Below are experts of layer 4 (counted from 0) of a mixture-of-experts language model. Rows are named router (the router's row for the expert), gate (a neuron's input weights, with its number), up (a neuron's input weights, with its number) and show model dimensions 0-95. Each number is 500 + 40 x the weight over its row's rms, rounded and kept within 0 to 999. Numbers have three digits each.
Before each expert's rows: a language model's description of what the expert responds to. This comes from a sample of Wikipedia text that the model never trained on.

# expert 1
What it handles: Personal pronouns and first names in song titles, credits and sports tables, such as You in "I Wanna Love You", Chris, Jimmy; also separators.
router:441442515559504466588476475587506529501528516452560545510436526508440501528509492405606496426496511518445436441498496523497490492446533494515481591538485530492494539478499473514475512528537506561417542555517345442484489520520481502472467582513507435446532462442572488491520449460511477434
gate0:521474469488482456503487532456462461558543473504462372441545518563487509512543511515468492462502478460478537521484527465455540545550526484514421520572447456441492470492518498420496534470599581454542449505480540578424495499441536510545454526490531595484459565573501522512522504450522520506
up0:499520527475535477503461415520443487570582422501441503457509541440478558528454463585445489556443534532512454572497496475549417494500502491512508502474539536466474518526506539529488514534530494531564550499476512416511495488459498447537463539523460481507436494475463474500466520508497524455
gate1:418453522501529442452435522524480504454474493482466403507529486498513539532514513550422469485483439508504448463478472478418472586552567441562534476508520445454491544503427484499573460490532510480507457445428479458435499510507501474475544490543517518478509511523515536445533513482579502487
up1:549496544482463533511548509514443537571529486508547458496520485447472480536428514479490442544526491469495622518522513458560475447543521593400467472531542535479458483475513539522497498491508455493470535545465480522555497512456510481515433419386516491581521500477570452485433497463525478485
gate2:472484528523490461542491493512471501459543494467537470477433494533451517508422458474508464490540466540484473547479488518497459437491470476438513529483504527455458517562519483479567447571504493515512457549517457399464513507537470463560532545503518481462463391557476525560448575563542505503
up2:497527528577470529494440463435527482544523526532471545504563472483532570496594563506480560453499504507458511469499498513458542560466493571459506494510519490438475491484513544551469439418558589475577485458510583555495548463444524488494504490465517480557479558543515508498526491532508512561
gate3:489468418489518511563456498502600510451550572478523474529505570533514527467512499526523434494503483456498473510565502514453456457488534465589528541600499421529492511496479469492506463513529520480509581499465443495508577472594450477628562502538552463517530448506440539476455555532459475546
up3:431524568444553499505500471565493424492475530532484505473497489542435508459537441429550464537593501524489536445515538521566535540447467512504436503530571452536467526436486500455561466426544520458498417523504523493484534450494482505470543552451474555512590523526532510514581504549537487466
gate4:504460461466552461545473492518522523521520525466516428580457515542456520443482475480522468470450483514474433470474524482474485456534536456463529522527520482532442529530503471513498464550532500523543521537492438426524511507501556471558530474578482517435516519537499617443530504470558515488
up4:491458511473527512469448480529516562537446471426543484482480458458502514479548480471500538512475537560532502501517546493558542541500520572485459478572514518492453588547516508540500453513522460445488533523468567546518515444485486480462575505543467526506535538518492489478564561563558552459
gate5:487451575555455470568466468525534495559466476492476482551513541466420514547555439534507527457504554440514433535486462519500506486452541536566521511542554548471555543555458534517524516446514509538485541486462472521473486440464517515456486504459505515557554516512520493561505492489472563506
up5:433525582544471521396554467517424496423537487522452527487530472516549517537516497558508483520515431496528547441454450506537530542584491507476452488543476495459548499492551543509508528485499509531565476437490526443521516541489542485453530550470489596528450515471451537455590522570462529498
gate6:474454448495555480487551574589425480554505491464489512488469471529503499410462476480479503454441517466529517490457464521395538575494509450583488480546459443475482428535499443445472505462518420493498452486567510415486470525536511466434484498479478462457471526490539542522551559523606469454
up6:493559491494436520494561448438548516480523538520520501488496526508459448566538548487530511550572530517555563556510502476530477356465475498458524509475488560494499512549500506557487480546464493474440530539443472552507565426508535494540522467500576490492596532500481433490496445483387550547
gate7:450613504503534507451533502504453483505514491492523459533551564570485456568495456506470413474463514451483489559473462480552523505539535507530443504589552507523508480488510446440517532458568536476475427515427439505442531479557459497486485446527509510575482456452459480481526427496541536494
up7:547511508474605551579484518590501513548538497485542471483511457465470475534554483480432561512445561577426520519449522459434481603509493508528478498522495494490494464606497462494471503519499444557568535451479490497531521466459473459537470548507472483539539497500459501485561463516534436497
gate8:514531505466456419470502552552497532523463505506497501556448448543413548378515525486551474471508514498464472469526503518504511403481460473536503460557426516519515586507517568438457500521518475464496434490478535525464515559536526479495493465470471505408563492515446540508509563449549481501
up8:555476545482526549477515474425488531527517481475495514508476516494547456498475448512435486519509497443440532537478453550515510478465468493499518494454493493488495459556522540479471514425439523467462509582471522565469498433443512476442535598490572598477525429581503457518438499507519516515
gate9:574461456501496413534523512543553563520483515491512430504435471522533490503486481406519520447496495483463412508546521471511492483470511488590586515537543483464503523527451479484521507514572454517549489504493444539541465455532534530527556455469499527450543619544430517494462573552438523541
up9:466475465476512465493559480501577459540442469481524428502441510514599431541538418460528505448466537504529471576579520547496506539518511460510460453525431465521531499433571460496459529490518488486413521489506517480469479487484503495513504477464451491497497503476490502556524559547452487486
gate10:526472493503410492443465530522561471473507468462534430478514500495467491502536475565501474492445519499460455534512535506466496471479464491483453440444534438486573452443557437436500451476538475477476507506494477484480515460511520508472482461544490492473461451530458515414525538532497533527
up10:549516513544503506493442486465537507497576491495465509544459503512485477497553448589591513519410448503436476501442533506439477491475506504472522503496510447433549475510494430515515436448513438511479634518476435451550529472459479541495522569439489489475503549513430495538465475464477486551
gate11:497537563533496513471516482456468462482416535477482476523507472527492517523535455457525501477493493456505572394437521491554480497558466539462418513530569466505521525569464527523452470500568526487442530526518500506536513540530496445427491518453456521423417505508447499524511537465525490553
up11:461527516467486536489548555516581544453496523505533546486561482561532452463484473498500548458547477538557558479561482532497507406401543503438558451519482479574479451504452416519516555542496548503555467546520462584472469434468525456497520541574510485549529459488424531482491481462474564537
gate12:447523476563525481500404482443548525521507498590470535505524502504504533427441555455415553489522474533463478522496494497529550458492559498492472463574516454603495499460468492503473530494571485447537474463469549556464522551525477491460570474436431547488488556476465526492538541494569496528
up12:536516446567546569528511480473476481448423506548535568489498459434563517437494567499480595590485565490574479490457508476509580580514543417432492471520520491527413449462515469412454505418497497509534450517432445523481522522524492547485487538535505499560507451438532515470531505526526456456
gate13:419481451471493509525578465536388447516455452529447504467496494483525447416412495479464516551552520571555528410529479439467445507510545445496505505470498471453522460461471527588540462541495521441464511464512453456517399496525529507536497458523475458385461480471547573496532516507533499518
up13:472539438516475536555523521485510474460426537522577515482497567510430531495476468476523512466558501445461532470466546514550503458475419534527512550462547508494532533494524466455509506495606534537461435555538490534522456519524456487585458492498540511434550494491477563521467478489410516462
gate14:491465507536512450532510498510561509533437496530478481527472479481517502527528447442457497453471573558503454449552478427543515594477506499492528454537463521514449509500491531517513475548507433578444471580580459483472498470516478478503488486504502505494473500508450503445522496488555517406
up14:502578503507495462463576539580530489467443474466548545534506490519486486511527562506489462506508541525581558439514500455551475488572509542500458481482507479535507499474416490470494477480460447482510472490493498549504499468577497503520578547509521435449505446458491465509531477503512445512
gate15:539521485448477453517609524498451517476494542455541540569506550544477472474473467487548505492505525443488517509525471502480468478534547534536527467503495457463488517450471484507552478464581509534405474562481479520506553553454543522552465504529465476430567461419509490477432506434477468485
up15:441435533478541462519479468456437503482495561448441502471578521488441496481517527475503486554483431525475507549465487459445455433482559502534474490479486481493459447457517459516512504462527477501477522542487510461479469473494510477475484481521483464466490570437423505513484446466453530498
gate16:573533484498532462476521499536507493557480583515443529421462489452460494488506435586454514484497420528478534484559437514514416518568558557462549500431420508439494535574503480487509481534434540551495557490460455478490452447468521452514555543526549502559581448498480506505463558533427534522
up16:500427572499454483515470457513488529494513401566480488471494517442477459557529450506482497579542465573471524534481508417508519486491511522514522486494481449519442446536509517488483488497421440453493492501564471555491568474449482538548546494424493440511540491561486432480440414463445547553
gate17:473536507527492485598487495421469503501503466514460531552504545484515527479472568512583496474558443501463478535464474501500522485525519459582519492468541584486466437569458501518531485565494524528553526502434518474525535505441556458487551543529408544596528528443548513501448465528434544525
up17:481527503514486508522435464400461562505488446497495504521559564432475457522433524515466514482481474516575525555431517529440546505500468426537551510447458585422523439508508570509494537479503509482496465467462467445492465537559520544491438507473429433479546511459451472486422458452446526482
gate18:548478475449589468478525444488438483557517506475564582505477446439486497547488507531467452537535460506494512504404602463528511506469490514492489488429458566542495454526513468435458459488511545528467547475516527524469534511461493521516524521491546481481552521507461442550525475516492487528
up18:424424523512545511567469541556445537457475555502481432387553490556426541490507497426473480518469493521497495557447498485468435374476488412477563532490433439512559567476533444504449535555448542571487562477526575558553437497460482555498491531499549476488523497475483510550449551482498462442
gate19:538513603477554506483503506499453521478560481543485471537517471505512475507559572536470484523518470497468514467528509500538513532493469516538466474552469487506548444483472468618547441540534443489550462545513496503490461480418570508483499459487546475524487569512602511536461594520506572479
up19:496501422483532511529508583473542465535504609492470498456530541412510515484549479515514493560452518487419488478493486564480543476526509418481569460500530561517520539448545523461477515518448505499470565481495507502429557532549507433493506534553543437503532577516475502502523564487535452498
gate20:576519465550557520476492501465463540538487570528479427508483487504561472480490488474491467583451493494530465501513469476488554546544518551492512513544547526475476519510464486483476541470494553446457474541448416479481528469492554381511418451541477525531523545506378501472452502439491516568
up20:589518552562577555537523508511438443504586508551485521476522520505456478472513452545524541533470540508522484517450499501483530510468512553458527530509470570462516460513523509559504481423419539508435522532455551511509506499416534480503466530465530530503473549427443491463496487496443494473
gate21:532450514598434476554510511559472489542530525480521508459443525534466523502562547527503504502567479558475458541577435551500541506456534503472391472540452494468526537498524517566463514484482493515497467507504453548455460462482513496599499498500543523505570522413514478468444520467543527551
up21:484529471416581528457432493426569539472520563484498468490541478533538516450484481583527467519474464490477572564523535572432514493479435454525560511540528464542486456472528414446535481510503552483523497525489558515511463493549475520436500502473497489456488503473490473512524490545483504541
gate22:489557483442461507428576501455525493540505491488483537524456466534500494511461497566475541445485519499518471509513491573450523471409444480532552516500560464457478605501419489528517590432551482459516418474539518528468437506469468543447457467481488497540526443573488499509539536493552544503
up22:577521556515474512460531523490485459560556574493495459478464563583509515479525517514571543523471518489452474418481461461505521476486477506466492451540424457511535455506532494459531470489513494457465496525451444545494555466580526475547506486448559564480475507525459537533531481441503461528
gate23:467526536483561463499507487494519575518452593491467474563534531479545499457430438421486496446481484488543540510441513500481495505440488511568550471463433497478488503478473536522561569473534502492503542523500513465460465508487547517468528475541516463538572499491517467478474531528511514537
up23:520532450577471513505499496482538490528548560488543455606556518488536477484531521419439491519507563464515459501491455511503486523462455547457391484522487524525460523503538501500466468459554483491493560522477409472461529530539450453533412480527510545465544474451426535470423496498502513450
gate24:480463509462561498519418476525474455532552577519479461504495472553557533489503553487461537504522427525468495468508468505520509449450538526449499451472534502444603477475486540494476534463516493489487456455512511457514434494524464478489431581518430432504453451525489450473549509485574492506
up24:471493518471518540418493512547448465442535546494522505397551527535468496555539523473498498559518513477518454474531445469535542544577505540484526465523498568424562444461502548475574550496521520443481433540441550407460469532552500454427449538428476516520459537476429476492526518473542485536
gate25:447480551522403466528440484484520484501571543463454537531497560504487548511430519503459467469496478516492475501531517475440440520537399460518506507535420441541480449542534515500453458403597500475536554469536444526470506430582503549567555473506459474477519534523487456423460520464499533545
up25:496535504489516450466550549527466484530495458473482470466481540507504541510455454490540525502558551399513501550470491471582592489504551520503474473578477515511497579438538521441530438493507566511505495507460505505475618561460557509536490571461477602493467551516553548540553492475455436439
gate26:515517487536500471543466560587501471473492501559507502495459504518491560409570497522550446428494506536518480563563501459468456449503506511497476504545514481532466505510465514488515536502559487457517535538458441484524458516463469513475504456529451513408515506457587436532525476482532541544
up26:503485492482462442477447547503525512546482460524510464555498535577472498523504456539464508513477493467520460492539464521505524581484388496555448475518490446518496523583490492512413512486510500443537530502495493458499548448551475580538433453507438460548551390504488518518503535537547487443
gate27:477510450429525466573480561565500453471496471511517524510567467502438517526499492448534488483533471483503537543526514526522458456540570501590572446597485502447546519399543444542572412522513431474543505535466554464502482479493472490458504515481498475538433473494517490504594565462496534458
up27:589466465510484484512466413529486567484463457472566429467593511555554527465526550479541517531479418500510551423490465522497467562482417489537476519429514491566439459526474487463480494484523590452522539498513494550542474462548467519463465464529489509403569473502424510463470508557505531506
gate28:550463494522533528560555538521444600513487525526509415528447536561441569446491457513480425444485482517434448452503507553430481460514462482463539543508489496524422492555510519487481458497462439521550506472454507464462549497552532546476485445458502450519572466510488515450530521475489473438
up28:511546485519495449469507482534452454551439483503539554467489451476516482445527469522555458531532553539496548496519501437512454484511512522509530539528513463471461507517479456517498518489471409519454500536497417505523516534480515502584493517568450420439547544487514534499445429457473502519
gate29:502551521522514444516449539484530524499489426464488533550483501508504454548553508500436494467592427512479445524463512414508463545468514505441491495448548476549462522462487581528517521483529561478507472488443408498436531540493439515570443502493541536490490453510571550449534477562452531493
up29:564459547459515522451506510514407510472508526499483440514479570590479507468429497444496487528529529524488504502495533563437503488510488501534509484492502547498469461534493450525502484551468459574496508516505402524506509563514516413505458515563494384530516448502488513432444557424507460467
gate30:489505508471523457548549468474553566498602502494526541487497554548463541497471463480516453457434538503570481483397488502446437464509481562563490540508460501497463548443464492515518468496513554454498493520506480472459517484570463485504490537447520449513579490496556469487541547516495460485
up30:457481550540489491469527538453496476517464492579473504554488501402397411538465439513512524456526393494514492484553496462490508554505575522532497501416594568502540490536490566513525557485534509503494519518538604511573457485439526496438537471523505491527436519494546475600542475524523496488
gate31:534499424439447494506512492491580505431474461554463493545491459497503454493510574546501492492448516496495512421501473444503458434419507559516496510495542483565477519541508412470526468530455497494518441514523412516463504513481503488519481440568488388524511480496537535526536616495525515449
up31:559452535544505454523447452535453476502537469449533507569512495489480471465523462407483461457478411478465542494524482505451427515490504418544499512512486537492512496442503545502505484488498494559493532514468457376521480509553494542483505475482510442482382427495451466502502460482499472441
gate32:507471520521511559498490451484537535524450507500556453525466493522489424482437488466463538520407550515423443480528500539470564517479477472531482486494513520548492489533514434522507516522526533508443523470455472492477554456534562476549543520511455564466443501484469457434518479467581472479
up32:545502473612536479535492475458432528512567503560456445524530476514506458519478530520489551499407579459541491547433459538505486428482461478566539581546504547432530535568501480495471478497509485495529513487512530421468432498503508519458401525469483499444478437546449493537553570485508512540
gate33:538405529450573482448494501480463454503504488538473479505508481474597449506464548508442440431481530509461502520431465509502547505530488527540519458493534514493529488520486581499475471537424413512558481445460530443510508509498479498488536503464503499525583499511538476456485587495489462507
up33:434453509529501500549458562494497504549454546394500568451481547444551501442500519462482526487498477527555485563529488543508487476499470418487509493549492429496452501425535482482487520505492466536468509490503464468430501471505515459491434536531468430477499459493494557450519444488541486522